Weights of a small mixture-of-experts language model, trained from scratch on English Wikipedia: width 128.
Below are experts of layer 7 (counted from 0) of a mixture-of-experts language model. Rows are named router (the router's row for the expert), up (a neuron's input weights, with its number), down (a neuron's output weights, with its number) and show model dimensions 0-127. Each number is 128 + 24 x the weight over its row's rms, rounded and kept within 0 to 255. Numbers have three digits each.
After each expert's rows: "mostly gets" lists some tokens that are sent to it at least half of the time. This comes from a sample of Wikipedia text that the model never trained on.

# expert 16
router:111175129140144111127103155172133119130137109096146125146115128171115112157096153153103127144145090142115136120162080129147135109131093147138137100091102133105132109125138151152139193110106116133145079135092148123119100141108143086170127166125109131109132120123129126136064147115133103141145186174126134140165103110092116172119135119138139162145165138117113114124083108092132151128182
up41:131096147080172120121118146098110124109122148118149100168123113143148167128140129123115142169134155083129150132119124118122174150135137115141106154158193105152134141126143129165135118118167155127113104116157075110166109108112110194129130119123131180109100110123136167094142126100142111131154111075147077129127121119138116097103108104117117148109109136088170129147152077115134152146119
down41:127120129184135145159164137146099116123090129112135177114108140125094154130082116129131098135097139143149126152137111167128154180170141156163106145103085136138110135083177128141091105128154145115151135129107096147101139126092162120127155118139112119128128160092098121123132126090146100129151116164115146106107166177149129100154128065138145152129111148128104145148162131083114127092115
up42:082128163135150125048141135101138162139084124175114117127147107181117121093138159089141122144144110103141101140124133123083184090114111106109129101110137124136101110135132135142099110133140150123133118125154113154141108116123109141099136089140093144116132113127135107161099094145143147115162128107156091126135088107168119168127121104101106176167113125151109126157107120077151162141135
down42:106158102153131133160124143128142118103137084133112117132136139126152143171104133188146113153164107102115124137143083124136147088148107124122122113145100164133098120108152135145128101152110157126097144142133125146129156152153175123104104143121114156130173135153125098149129073101142127170108143166078150110143155120110153133121056127116125103104131173169127143107174101108114118080154
up43:141127154139148157098078150142167171098138118127138124150169114159120122109082093180157144136138172153150124125128144123149102108157119101133102127095083149101117133118138133157082127127094162152157160137145120167154109071127136141144114141126162079111128130160114104121170109116117127127101140091176137103135141134114133132093124142111101178156110135105181116112118119143123155111125
down43:111161119117138165133137114172108145149120118118132146120136101142126088134155113131170158119110133118120128095127140081091150182138092105126112091110154120091119141126170101116105162133154136115148140139091122125130118070174132148166070123166117105127123149105128114140105111094165123153118123104105107077104107129126113139160114167146159092103126099100120072115155136108151164135124
up44:118106113118155133052126094106121087098120134158118085176116119099156127122099115140083120131108125130153136124153113160087102114115130109098124148111102108116145123126096134120142086118114128139116124127158094076137117117147155174130142137132111107135091116163099132119143150118120125110095125107125139128116166118093145128123189108157100148139112140090102124152175196076115141141144
down44:128147114178152090158124093155165160115134102126122132128107143154166146144158170116134158163171126124144079135121110146131134117105127120154126131182116150111077123149149083148167135155116102155097119118119108133139132143145150141068119108154107140149121121192122130133155132155156145137158142172094145088167117150154167118120107130115144097124115150152110119083129108132108120105155
up45:168131173119173118121129135126120127143154142140140148147124130110116115094152102155077122135108122131101091107140143133124175125104120150091099124113125117134136098096135134096088113096166097127115138101157091101141128132145133191152123122134109145097122088108100106140111117158149120130135110117155112123081128155162147166120112153129142148127086099165126149124182113156117188143063
down45:159135122099126152157120148154171094184120097105153157118120130136159118103079115119146107087094095105117127093135116152151098217116147147104123108120123199097173066119146137129110125131100149137130128151119139099119123121127116139127119133134139144158119113095138148159102095116123136140132120144119109137106113159144111167088127119071120144149126095102109137110119134154125159132122
up46:142101145096119162089124154144162112133082136151120090151086123149163148129092081126105142104120132187147152149151130159132086136128137081151087137141120120152116125125110127122099129135070136092146134148138108134138131091118106144141124131114115117168139100149132154128158122087140146102149144125167141119127153073135102086139172118107124191153145120068118130129112126118131109159134
down46:111136091168132173075102144147095106103120086120108131126146150108132108146108109108165119180138133138139094109115150144156120148093129132117113152104130119130097052115115106137142115170103101130110134096185136113171121129123077129098137115153142134118121085126144127158100152099123136137158139114128149164165141124114149130156148135141079135149181115146142149113161142119107085123133
up47:125134106139172152057144149144153135090163135170093089180110126106114121103080136163096093149139112103141129132137123133093115112117156107113119139137172132107150109137115148156123152117129121104174115113165141123137169143121154117126137119157141118083099105144158137176150130139163131109129115125159139130114165129153124099118146160132124179164088145144115139111080117090161136145116
down47:101151162163146130136138132127112115136117116170149140148138151136162146118086119101162093069116120123141140116137112173117128157126125173137122102131131115165152113111167131182103193160138144096119110136107113127102134140139130141153147119148123116112103098159135127156151091136161128166145091189080138125133156134117134131095121131120136160125092103081085090104152092123122138102111
up48:172140152093163139097145137123132114116110189142131112125099168127107137082136116129119127138116177134197136139147125094129129168110136124137183116111131131144121152099119138144151149150174171130136130113132084082139123102127099117109124121121147091087132100181132131163135121123126113124114117160120159116112140134151160143117141106136131121090118091115176173104096112132156145180103
down48:178128112161127124154137151123159146151123110086119129124164069142133152132097133135118119164102119160099127130134091124111115170128114156099140113103118159158135128103106106129113072137143175163207126125126113118199125137131111116139135158152146132088124107131126131153140085073139102131138114165132154112151113116127122139162078135134094136124116090127119143084151126130120146113142
mostly gets: ".\n\n", "\".\n\n", " |\n\n", ").\n\n", " After", ".\"\n\n"

# expert 41
router:135159183124138102136111119117146125107164093108093092121132126129139128127130162147145169134173152137097156147101131113136136096134134176200141155114143120090141122161164102096166176114139120167095145117129134135105106145131140136095115157125107099096183136163138134099093140155138123091143095114130141114151139109145137127139125098138149104108137144139103164092146104088087147142102
up24:121118141140084177120152123121150159123118130137089168131140123135185092189092126093128152110114137177140078133113116165137120160119154151096072108099120110104148132108139112143122076135110099106140166137100142113138114127149162125105132086140126146122128123123128123093142147123124124101097122108135147131128168082106136154126158078123095160128157125123110118115156157106106075115139
down24:106131108127114080123150120097118109126120125172137115133113106128128157132157138120130122150107133119121121141145114062131098134125120073101137133163123112090155123058088127164129090129158123131119122142108096101114113125130158099117143114107130152126070099139141068147138118114149099151109121106177071129155097123167151112151124135142120132098149152130101193137139164127087132120135
up25:136140141119123118135099154110163134117120150145132117162114132144156154114101130120129116109127131107117163192200160172113128122107095143167150114146152147155123101132128154181132120125107146126080117153193105101141115114148133144127147118108108136104137106198124138165134120136092136158083096129149133105087165085158125085112160140132107113127097155120096119141112129139116141146122
down25:097117139130122155121137149151130121154153159093139122125163120100090108116128142105096160122158144099099143146155129159119125112127120124095138150155137133159109114157088103136140111108157141112073170146151142145167167135139093128113116101183135092121134169118067153142134095094150143180121143116143146090096139124138141088150177160106137091108116151145090124097123114128139099129099
up26:081114154083103139080070080123135113108131105110181096119122113172113140107079084139145086132124141109153141168155126102102088132104185140123140115144090130094130131127142177120114121171127125105119140123138122137130139128195141128096128126140152130142128115130138121114114145083096147120136130170142122109081124143136115092148138141126086147163129156144130160116118136122113136159139
down26:078111111114132118133098133144153123141151096121091179087116139103158155137141125157167162103123153139144141110084112128131125056145110134141098126119149140089161163108087094102142149113147131083102129150116153104112123153142112123173102124126116157127127130181153135140128145118150128157126119116102112095102156090131125145154099163086123114155170108096125083117116159116097140118119
up27:114098149100105138135066154134194132124103106102152145134101132102172139161087117136112137128121110107182140128139102078133132110128108116141096086135131082104131106113128101152136166118120108113113131164121119153127160125128102112083104094117147129108145158141150113130112146130124126116122125102097094104113128119111107119110107142142108126115197145096074109139107123102130093195126
down27:110110105119134130130130119076115113127119087124137119120099166166097093133134097092116111111098083121130101094117151123094135108084138092113116145107087117098094114120157139183111106127172158120126149133146098116103129095136159119123148130143120124128079110087122110146127137136148117136129131080130079143122121168132137108126148056140107156114138124142129120124206102163108103126131
up28:187108174128120149087133112136163153128141166135106094180104136164152150105126118148126100128107140139141142131117126106062123150126097115127126109125104156102149140132108140147096146147126164140121127136139131126133080114100117107105114141148135131140119151169111119132104123148139186136118139087151115084112142088142084163153167100128070140136125158134178137118106129115118094176156
down28:109159120143157130147123143129125128094133082091119127098146096112151141115170166153170152116140126120116118091101118140125123108132064159154127163118175139113139155083147135132150132133162125075120118093118090115085107110114179163154108098136098129095113125130133133143102171102115114143171125125119128108133108148127131151173114123135131143097123104059150100145157123096112140124099
up29:091133145082125122093130095110131139135129120137096137140107096148150154159079120167139095138125130115134108191161156131081134122097144147149159140155099123146120110093146185139130126140127137132123125111187139116140100134184108171124149137152120139119137104154132140132091170095115141127094149156110101110084127130153110131159146087137060137160089138150139136116131139123137102122118
down29:101145113126107106109124163143158128134112108087146147130149119129118150112145138165161141095108137117136148154102121133146102076139143094121124144166136127080149176104106116069156130102111113067118136161131165115116120134147120086178133127095115151107115137166155109162157141123137117164134112140115130102136144109120130125165115150090140097146176122096160102096074155088130154136124
up30:088159153102094150095121112125135136137141143134139101174073106185095140105126111109108081126129111108156091134175129078100140122120126145141094104137135145081154123125125182119098143136108138132140148124141138108123165134141161155070102117160097112125139141088101134095132094111125156122140152157136170111096139100102082103117164112139135143105113114138147128118101102145115124158131
down30:131137137126128132121094130148181102156162080124123134101106119097153134143098110163211185132113146113108096141089114157164123080161123121117120100138126145114154178105113141103138170164119119084134155115108125128132149134135143132151129135143136125123118114151175108137116147157109115111120120134116157093108137113152082177149091134111127106134169108107144076128098143111119135122101
up31:162126179139150131114155139148177154159103188134069117125127159123138154114136113127100114144128138155107144137157162157057179137146130101158150113125105139143119128135122110153140137146145175138169091078165098107120119115146141148140123097127128129172138103131150116117130103101118113093126133104152138122122127071142085113109142161114116174133127126117127142128107148106159158130164
down31:152136145122171141105153135117098153133118154108147120147111092113132146077161162154164137102103136128156122136120083166125098125102099130125139160100139130166127152126107156129145142098177139096141133105138061100142114176113145141143131111154133074073120116149104133099136103134094136148169105114115157117114137115122105147157077118135139101152079108124152097142116111110142138116086
mostly gets: " been", " became", " known", " being", " member", " player"

# expert 44
router:160098148128146099159152111187120124142122150116142119112102151140089114092157115121153153126110103125129112128115135080124103145099125143149145095154155132139128111089141166077145125107132162141124116102119109127128108145130122159097100111180082150141126149167138159090146125132147085146147144166181124167119132115139076129120131131168168142113154124068169126145148125119111114161138
up12:113101113061107117135111132109110161092084149116092135105106124114135144093085126134086170095084175104144142107110134113131116168095097152151114125076134125141110078113163116121123148171145128113125143140114115135151141108103105116137154163149137116132129115106144149118164097116110143098136107135120107118128157133096154137107145147130134131092050112125170169153123147139100117128146
down12:131159098187110119116149129137156133170129128146092137156129104139117104143108107095087103153151170108136084090147128095121144125159126111123143124144139100090119154137111104187128116156100136106154111153149132138129146135137104118141102193146121139177146135101163100137130147139106142133140111123106133075131106107107120126145126120117108111140138144145089163111079208129144133097103
up13:123145111161135089103116135120178162128125100142137068135147149118124136149152085120106134191133066153171116091129122135120123099140148124122113154140117129167077126132136125088139148061078111120113067121138136132130150089145168116134115110098143120098129123095135117108139134121150101119117142152139134122120143098093160158153149142127107111131167160138137151109118150142164127158106
down13:156126159125154142146141123141129139123142088151145096149108106111141124130125104135148113112144107094135151102099095189167137171109141145103175155149122123171161163159135146116137155141134127129106155115111118120101161120145136129140187136160110065163102119150124130153145149101085130139133100131119136101141091133153115152145093160127162160129063119121120107128176105151098134158101
up14:131151133077144153116103129130149119125137157135109093184160118118135076139130150112160127161123079127138140159101121140167130180110178105143164105152136143086125118108110120148143105109156116117105153111129106120133173116129134153156084108163138144121129106174129116160104151127153160168171112151116146101168133144120091145123124128134131092082130165154142138149135143161116104094106
down14:145114097137122135088119177144122128124099172131133151169137139092121112128082130151136158113142119080122114138153162135127117093147132161121114099078140164133070108141157110143161119132157133114151091135136130131099103144117150137092112119086105117081136107117108194127123124097134110137096158150108170149097111100131076108080119127134114124150175124162130169098130134137117135123117
up15:092101120128128134145108119112169167154125100140121113114111110142170107103135137150156136162142122122125184111149116123171122134106112112114119119100098116139122132127134138098117140081123105132119100154170162147138113134114140089130131188153119145155118121138040084130113098118108085077130106134125165127136128134145170133124171126122108169136118097119084150175151146092129102147135
down15:126187084135136129134098160100125098137129157109134137114111143137102156165097174084134182127087169099118108121106088146126153124140126123147129141118183139138153127149147107134141129139104153147156111101099139160101141118129132153106117146116134074091164109160156122114136143117088179123161112135094177130135099146123122150155111134127152106156123155188152118133151127122145149135101
up16:126121146109120115154171127131177147086093130141133142138112146122125156150137090161089126128123099130173132129112096112106159105123156097113112168128162115163101098102138120130135141089093125152117116092085097107141159120201153176128108145132152115108172128135140122050131138119160100113111136131132137102106137084114149120130126136113130149120150161126149152122147172140136157164135
down16:123126177124129118124145127160120144139146115116157111133125079107164122121137077114091080102105102120099123159107134165166097148134112152090170133136089108137143098131131124166160142148169112084117140127137159135132115162126146108126107092087149115121081158174123135138132115142119113168114123105132168120127081138139085131130124173163135111172072112132096110142127118157131133156132
up17:091136114144120160131125151114125169158137090136131102159144141138143103130116086115138154176099118133136122092100111107156144181092146146093121096140100127138087134166149131129097132130125123146114142177130056140134153104134105145148118127138174158107119143138131107143088100116111123118178101171109132099108121175137114160164097151106105166113133178151147137157155122136126125129111
down17:137140079133145161133127166087178128126104139119131128152085174117083139126103143133128117120133145106138137079137119162159134095153095144146080146114151141145111166110117114124147153133139114122168093124151149117094148079146137136112123147159138095112172082145146168123129151109143138124133141109081182146175125130077115149124127111115148139173139136111134147099117089110136103140102
up18:141128091107106130116101142106134139099101136152098070137122164154147089121144176157113118159109075155186105149128170115111142118101184119155134148124127160133133128113124107129115137150104118114150141130161137123164149079071144099139153113128087096147088137084120122088159144130120137125118122161110158141134111083084113123126138134127136141089123139108122128107150149117130121105080
down18:111086150143097136122125119119099118095121127169153131156096124115142151128181123122151144101122132125129185152152163097171083165125142135074105125148161152119111114128148141142085093151113133113081161109135130146082138154121139114099143142110107089135116146141142097156145124095095082116135167142118144144142124159166160154124090145115104116142143118154116107144113113135190097127123
up19:128119104081131139120101095134114105096144152145143109159132082134137107088148115155128130138159138129136144162123102142136123089131130118129104144157170098136159124091098149175135134108090119124144164111086134103150106144202140131140111161112120134159129108147114150129097146124146169152148107091114134108186127073069144124083162122151121125127148129099098153151103133153108119115124
down19:105095119142098104152130108096131144177105140158148121113130165113164159165082098174127089157105183105131099167136151113136098138090163120122122135117120089106150069135106134131105123114110116138094124098108112136171123115118114104112126107117187139137113149131148095178144124147127128101117115121130129145135165134118088095157132132114114094134128121157090124116102109129152091092159
mostly gets: " JPL", " CD", " album", " ·", " video", " MPC"

# expert 95
router:104171142129137077136127132152131145111143104120131124128151134147102123166149156105151136133138165139103131123129099137158134073139136144151128167172134117098170116155106115068118186081067127162114117124116160141116131158140162134151132130150114110136121168147082124103129160185154147098121099137101181129151127105113111127118095141133140118125168138152125110116122134123146100098089
up0:143124130122150183109115148091110137113138142103163127107105153142149118049113154088133177158133106141115145103119131105107103099125127148141087129096116110091100115130104127151114087138128124150118119121139116116139153157110139159130124136087119126167164164114110138104160115156150201131114158083130093143128127106134157137098144158111090161144120098095118128157134144126180109149125
down0:128159136170115101134130135118129067102128144119107095156098101127101169130094160128096142125094119119122120105125120163123138123095115152123127115185118152147134103119146127138176172146134156112110098085145135165181127140111146161127125124132148113104120124112121175170126132160108141130123126165113147120172082136110167160143127082136115129065134127118097155092139134128142180142127
up1:107139168106149159092140184101130171130128176134113112164178158120122121132102119130142125107132117085126139114153098120131149146181120069097100094133122138107131157128106128175130144099109089157160153124140141121139151117108116123140130102150150170163103112125101113125140072114130168125128132138143134124129135131142127107119124160120131185134121089127154188162114113084124126123166
down1:131122158137106136129144129115146083127120135143123115112115140160113129143127117155116162074135154133140156101139099150153075097152157149096105141160135092130152152122133134102108101097124121173094135117099099151184093174161128116125142114118172150182152106141157083157134172155132118140076162130180123116135127131136105157114113122118104100095159154153121132140141103106144150126156
up2:146154144083139166120126132091100160117167129117116082121123102087114059118155120124118131110148144113128185127120120132066126120135101123127117139102171148145132136123065096127139118100125093120138136119133125104132130092128134109112164135097105138195113110174161136100094149096133145131148158148151119128107100082135156106134139150127107170131130113092124175114156134127106114131138
down2:107149151113118141144128155123150089108146140173099120166116119150139129132149135141172081095138153137129100121129122189184087168132174109095118140150140117123119154135151118112092088140119153126114149144112168166087104128141096114112138151152134089150137135142125107162154158092127133160127117138155112108111138168103121119119083164122088080136113109137133097123132103100173102119144
up3:128131143129119137105116113140109133134141131120099099107127130112126144150116108139111143123130138169170121129126132120109131143145111072124129128120161134133118137119080145135107100087131093133173123087144101139150124072180137138127128108139111133140084127146137152168129130088132139121201109091136160111130112142096051111099157151106137156119158091090151097164165156120153180118110
down3:148150100106138118093141144115128127126138164125106161163141115137147150161173141121172104112136156147129124142119109127172096166145129130110136108104138102141133114131166121144104106130146147142102137143123171157039137148142067132115148165138130100123120107135135099182181107095139101157129104141139119117109127171121114149142104152085123075141105129125128118100150099089158143136146
up4:112117125104085166098145138112139124133160159125183111148100172145089105086107150110135123087136091105141164123125136142101164127109103128081137117093128142109112086136156122162125111109130103159124178154101118137130105148115138095130137153098076151132143112160103108119133152126131116131140176149137161141060164148164130112154161122120104130143149146147157157158100118137144123135152
down4:132098068120060143137117140124136136120154099146140102121124105084138084138097133115100165134129103118143160124125175112101114163110106136085129123149124097165128126133138133165136155157135130094149152131183094089113122128129082117138136107116128118081112122117165135148113120158132095107132110125153159167078148135135115157140100109122123073142156159112157131127077145155131141121154
up5:141079118119139129121120156111127102131150087152122137156121148170176135108132163113138146147129143129128159120127156097151167142105164174131138112148165131115139135166110117171136132138128165072122146144124111116132136169159133135109132151160124109116144124119100133114127122112139122133108074092114074091058175120137162162126177149102100137137122141149076123112091162132143114131109
down5:143124130146154116107103099095133111099116107147114114125156167108130161136156117170104143131150191131136120117146105121122137103121152133126155167113134127123147121122130143103158132141124140169074122096112164161114126118153155131183113115110158148100108142122119148160085139133133126115143153115126179130144124086118133157131133105143114126096133147122106144085192130087079131156046
up6:115139130106097136130134110083127188146109172166111089116135161164093116134125119101136103131163106089136124126175117127112143134162128101099138105155138120113137133153132120146134146124082089138141116172139120113140137160092125138149144088142088184165116118142101111147127119136113164148108104157134121131113113106151140107154128095163104178166097118143135140120100107161112102145193
down6:115111130194136120132168126144121116099093084135195159115135114145126138145101097117112101138122137135160101127107100101104104106122139140126167134138116116152106106101141108192136098127157141130140137107155112130125149100126129117102106138082143143093090155049143087148096122128127109113144115150136104141142152145136141148135116107100110140085136106135125157165170120111117145069126
up7:144135121108109120142144057162121139101139121113140086148122126086148100167143113161098128162127130170151163152135091140116126107107126119125127134122153113176148131111115115083127127152108143106089150129135139158142117127139134149110126151123120130121119169127157166173123121102111136172131133131133173058135080104098107181137116142128098175125093142094112107117190124134120136108115
down7:138129116081116136108147146129115149156159138120114161160111126080158179155137146083160112140138115138139153111150110137126127133112106138121108161125129128108122145129137168150143122149141105128129138118135158105016160117141076080098124126123177118112147137098174115131156116134133128138119122125153144146170159129112140124163152132137167082089098161156110133124121131089116108122127
mostly gets: " they", " who", " both", " him", " player", " They"

# expert 9
router:154088125117156110108113124140123122142145112155152157130151123133094105145099178125117170095141085104126111140104113182115175127125083088114155109087137154147131116083147106128140127137072161134079110164132162140131154143120143109123089104156083121148131120111153095103143164131131129150118177134165114129106127132108103135112174119113085092126102139118131158129131108118134129100088
up5:100107166103121160115084174133105093120094087128084145117128109117116086146107083156143160130100110137110190141140119137108084154110164132117131147149161113135144143123112121162082187142133089147133147135145113128141123138151122157120121150089140134100151137145153110107101144112123065129134115098134129106110079150110125099132161115142084143178107149152102122109134129124135137109110
down5:112146123107153141154125092109129100127140129124126132155161134151112107090098125136133145113147141130111117124072113177124135113115148163138127157131144147116138158120158140148126074143088171133074106133152132151118133137166170134120120154142114139138099155101115103148158086074149144139176141162123172098143141144150135069124078142138147095099112149131136124110174112153125085131093
up6:117139138119130161125117118105095110160105115153098136104103177080125138147093114123127105132134114151138122101139107123119123130121109136111121139161117136134131131110126144104130111095104100128120070144134127089155086133112087118219163156143172111090079172180093148154132153137082135100145136125101145068152122112144123134110127104161120120119173116118129154123136155127147131116120
down6:157135108148120119103102102107125126131145209145176150134117130138097186110153120073088131159087115141113108092127129109149090140101172152125149105148126122159137099117115129138144127099132130136152115136143132127093132159095164151096142107130110124134119132115121146152139075134130129123111102137121138160123128123178134093113163153133146179095118064094153118168116129121135144151103
up7:118116101171149114126132144154085126163150146146153095144109092147119167146113170103158129125111144197125129136146139142138132170119098093134138127160146160132154139125102128129064144116114119151137087157123138138118136138110099094146156136114174102151121139127145110143142148144120161148150112163096121143162100100111111113060118127140116147144135101074133149121107110185146149158105
down7:117123135131157143114162104124110122158119194151146164174114144134121136145094123105136097130135121120090191158152122125090155130067127096112101127094107138133116107110124135130116126124143146100160143193130086118126137103122115108143139104108141127140099099113109107131111099099101134189129145102177103176170142113140147115091140125101085149106117098122162139148127113134137143156133
up8:131119124120105100149103148148091156135140138116104166159127179144169131180106091166160132114113114113135168139141105124132162148121138089152124122107142138090100164179146136105128146085121110130141137075103141139135137136119143119160118100094182107085114142144142126193168112135120129116116105103139129064159107132137088118151144120132110111159133146105137116144092160132108118153128
down8:077112166140158071080082117154124144098151148089118127163110117120158099183144121148139143174133125118148157109114097074137100103111148125118154149134097143148143114166111143106131122166145124130159095097102140125131101132114150101121154077139160125134136113149109133138138180151104079116122099132164134130129127089130119142148139125172102138150137073155151124129129136125115135109114
up9:173129134130138130109126123131151149137093108088129127127147087130125115094128135106093112143125113112129088125126140129131122108143106153167099139135134122162122095122085135159134124154146148109110133165129108108148118113103115173117143133117113152214138128123122179087118147167158095134130128145142136140051142090178178131138113147150147123127098119144179135144160125171125167144156
down9:108146161164140152166131135138116152147128102162122132087135114106127135152100128129148168122156169135159128121155124117110170090152157151160129098121137140135141140188153148134134121153114124133100133102105165130066139162144141124134153159126156155139131148170142128140164116139147143117139151126164126128102110110109125163055056109154124112152158118140102076140113126139123165132158
up10:068154120138142087113103118121142179150126146128112082116160065120145123114151109125126159145165125135149143123133155117155136130138115102129124155123108119161113102168100169167121144127089108191123083145099142102128116109153139121152102133152155097113128143117137157137148149140115151097131128181098109098128070125119122128109106136140115148123143115176111122129162137149146186107153
down10:136130114084137109174131076151127104119133109103148119149134194118126146157115123118126125119165110106132106092111129125158138168115129102127111103058134151106115152107120154121145128144149148100140089113108155152110128108163089116120183098115067134112096096132143166167094132107098116175156137157173145117158099123144098100127115126123120132130092117097114154133117110149145115127113
up11:141089160137087140114111107131149108122119146142129121132081167093136101127126139145154161112118128115179121077140102111079126118150123141111128128119105126119176132101102131152089116098122128105132146145092105105146111168127089105135120120127185107101121185123089128121147150130130131100110127137112187133092152083126168146119188107117149125125163113118108142150102159128164105100115
down11:108100116129148116106114081142153140132151128107137156115087121118152129135119110075118147117124132115160134119096105128132128086071115159108170133193151062131135109133113150134110157152109167113147097154133109144075145142082129164179112153118132144112105134107137136101112143164128122092121114153148123144116110117162174135107131122151099109119098093147119137122143179139156116154100
up12:107152167152069143145086108140130124134118142127148100135084114084129117141127075155120137159124110099185163115151149130139167131145138131128137150088156075124093153158097128130145129119172142126092147101146103105121131088132129144116110163111092119114139107101141139149118096115113131151111104118150155078138133165123104119128123120090104150172100181121107122155138099128137124110171
down12:143151138128128132122086119160147135156151110136113102084165126121105097110125164149141129129134161131133080115152143127175149115135128109121131107078166138148118171124127166115150116126103179140083105082153150164074146148095157145130142091140080155129149111104159130096152134135116136083113149138107095139121100160134143135151089130135103127119081126153108138132139182151124108101128
mostly gets: " States", " University", " March", " Party", " League", " South"

# expert 23
router:108148120105134119135132146116144134197134111154139096132098162146134147158080126097149131145114120115157136111083156132092187162129079090108134117150133103123142139111145116113161176148110168145117099135155168153120132115118131106176120118123136131103096099177142131120139191127151134131134156131137131145094115140118101158138113105113100127145140142125087105089128154147125077128082
up13:151144136117097169165132142131093136182096152143131116152136132134117161149158094111119120144141132139122154165135169132144113135183141100105086141152133122084115109085117135087109077110099115138142128127133129098139132102160106146120128079101149123114152163149111139150123103092111137112092091124155100134101166108079144099106150139088142163141132124125117145100092179120144164149138
down13:150152118119094164103136143092113161133129166058172152169113122123117158152164149129134078112100139107106117165140140096102113098164104130107119120120113086111088121093126138136112105130130088174138155132142128119144153106082076103122132100104130140131169157101115166115110124087122145114110119106093132139112185126124118117118134128137129111108113128138115165122075159129159128138132
up14:129108125129142126127126133086114142100146120106148124153183101086132134131133083175118159134115139119130141112095129098135110151107133126142136165143127158191132095169125123156110108104159140162099103137087111129142093151145108183115151148106140069150124154138114129128119133115139096089079101104074185095119165094163131145134112144144122105108135164118123120147108128142142130159134
down14:124148100130105104127119142091150111100127120148119143167143158140107153143150116140127152179116130104111113099121101173158086092124111102135109128114121101127152087116114135124123083133110090160155154100121099098157107166140159129153131101119110087111099146112092130151152167165138063131141118126096140083110139121127126144116175142137101153097147133136118183113093153140096174135134
up15:130146118131111103097154109122131166127084102141097165118113189086181182125134099122126126123122082106116163104180132064109145146152153130116170129107112122128156122134133126150136137142162113101131101129163064112147148122126136130148145104138115173098142149154084134147143143140104074141120138124115174129118151120130119143135144119133126158153136157114130127157104121100168120095139
down15:115093137142160116120139114154131112133130099140092136147102140132154092119110138087125169166124154164131106135126153162140134131124134135158181111149146168098102119121138185139137133146135135078092150094140128140074139150133173099101151141107121105119088116101117123168178117132130112172092107098142145159108115123140139096188145136081116149146142117095135163135118108160150118113121
up16:134173146124151115142158104143135116112100124090126124117104135173125134154126157129112123133096073116178106113125120157146150141141126136155147090103107118136107128101111159146123120160119121137103124110137103098123127030173117125159142124159120078126178117119167124161151135122133137106176127166128117109107128142125122132106087111110132108162068137120140151133158143108132153175111
down16:109128138115149141208156091149140118155159107144116103060163127072134112114131138102151121125161106149147160163065160124125144167110109113134129109148142165123132142147144116112152117150148129155158107145149171135063085138139087122107121110121101143137131145142149128140149113094145101116117105088171133125155111142133169135104116141115149121152136088112134123111132104122143133114102
up17:134132164076112142117150175109165094128135124074118126109112127137123120121109122123111181159127116147121154147105100110181124141129151141134118137075164135131126116138141118137147107093115100150095128082101125083156122071168115129138099177083133126118113149105114161147128144117110132123141136122129132046142131138136150137094130155095100140131127188103120145144123116137153156107123
down17:139145108134150066111131086117120129152145127167104109102198114143134093066125082148133126116127135140135097135137097116149103152142150110123133132144155144150124104150119154152110134119117127137100091103119164185171098125148160099088102119181118108122144174127128090103134125112077107112089088166087135133120124156140145155139112115145145145113143113104132134125136105117096126150133
up18:195165143115103172113103124126152090131122136107132117155098163142096096160086105150122145169141088133158158128123131093158128140144103121174085107133135132105166134099134126131157136142082119106155144122111112109144133167109133134139137112138152091147144101148120131129149146147144114151088108094147149070108136160125117096120114144148123105138144173137132158119113182106183128129146
down18:134126117178161117150162144140097159145085200119164153104137132122108138111147137150121127142179179089106110123102134126149150174134165150118165121094129114131155098118135137096149146109146138134137131127142150159129177144121107124110117116111100097087108138092129109164121116114134122100113123144091104120101142146167131089109091073167159103127090120146147127138156113113118141125099
up19:135123148106117125189120121167144133149110144148108144117142107206131125107175130093123145150111172136112112124102130147115161147120179120119117137140127085083152133171114132135120116114112108149154164099117108127138118109167073149123137084114154128148138141125160143115137130142116155130149095079139139130100130162083146157091115117178137145092114151129124103106138098109093168142112
down19:114127169116133109154140118132064115163151107152159139085110109109160072118140086097163103117122150142131122138110130112147117111146148133106149139100106168090135071149160118143131127144141084151120125108109136124151139125115097061120134119120148133137126117137102102134090141136154079127113158123117112119146146110141100144128098113130137174151144103096139167123109077103124065130154
up20:130161152123089130147115146094117133173110124137121138119161116204137115137103115100124159142104121113145090123105107173129163149159132111127122137136098133124093106142104191167131137142099116207125119113154119125152082066172089138151132104143130138162155144096163129138125129105132152106121108109149119112124124148106134139116125142127126155126110139121134167115137141136113160185098
down20:110098146085144146163121109126095102131167107168133115071146145085121077112129106101155119124153085154126178135094148095123164149102139138115128129099124174102116080140159103128120116115152115137141112140139127137085118142159106117093110126116121130149135125156107132132099121133166114098125158117169088166174127156152143125099115131126157123137165081097110095115137097132157096128130
mostly gets: " League", " University", " County", " State", " National", " City"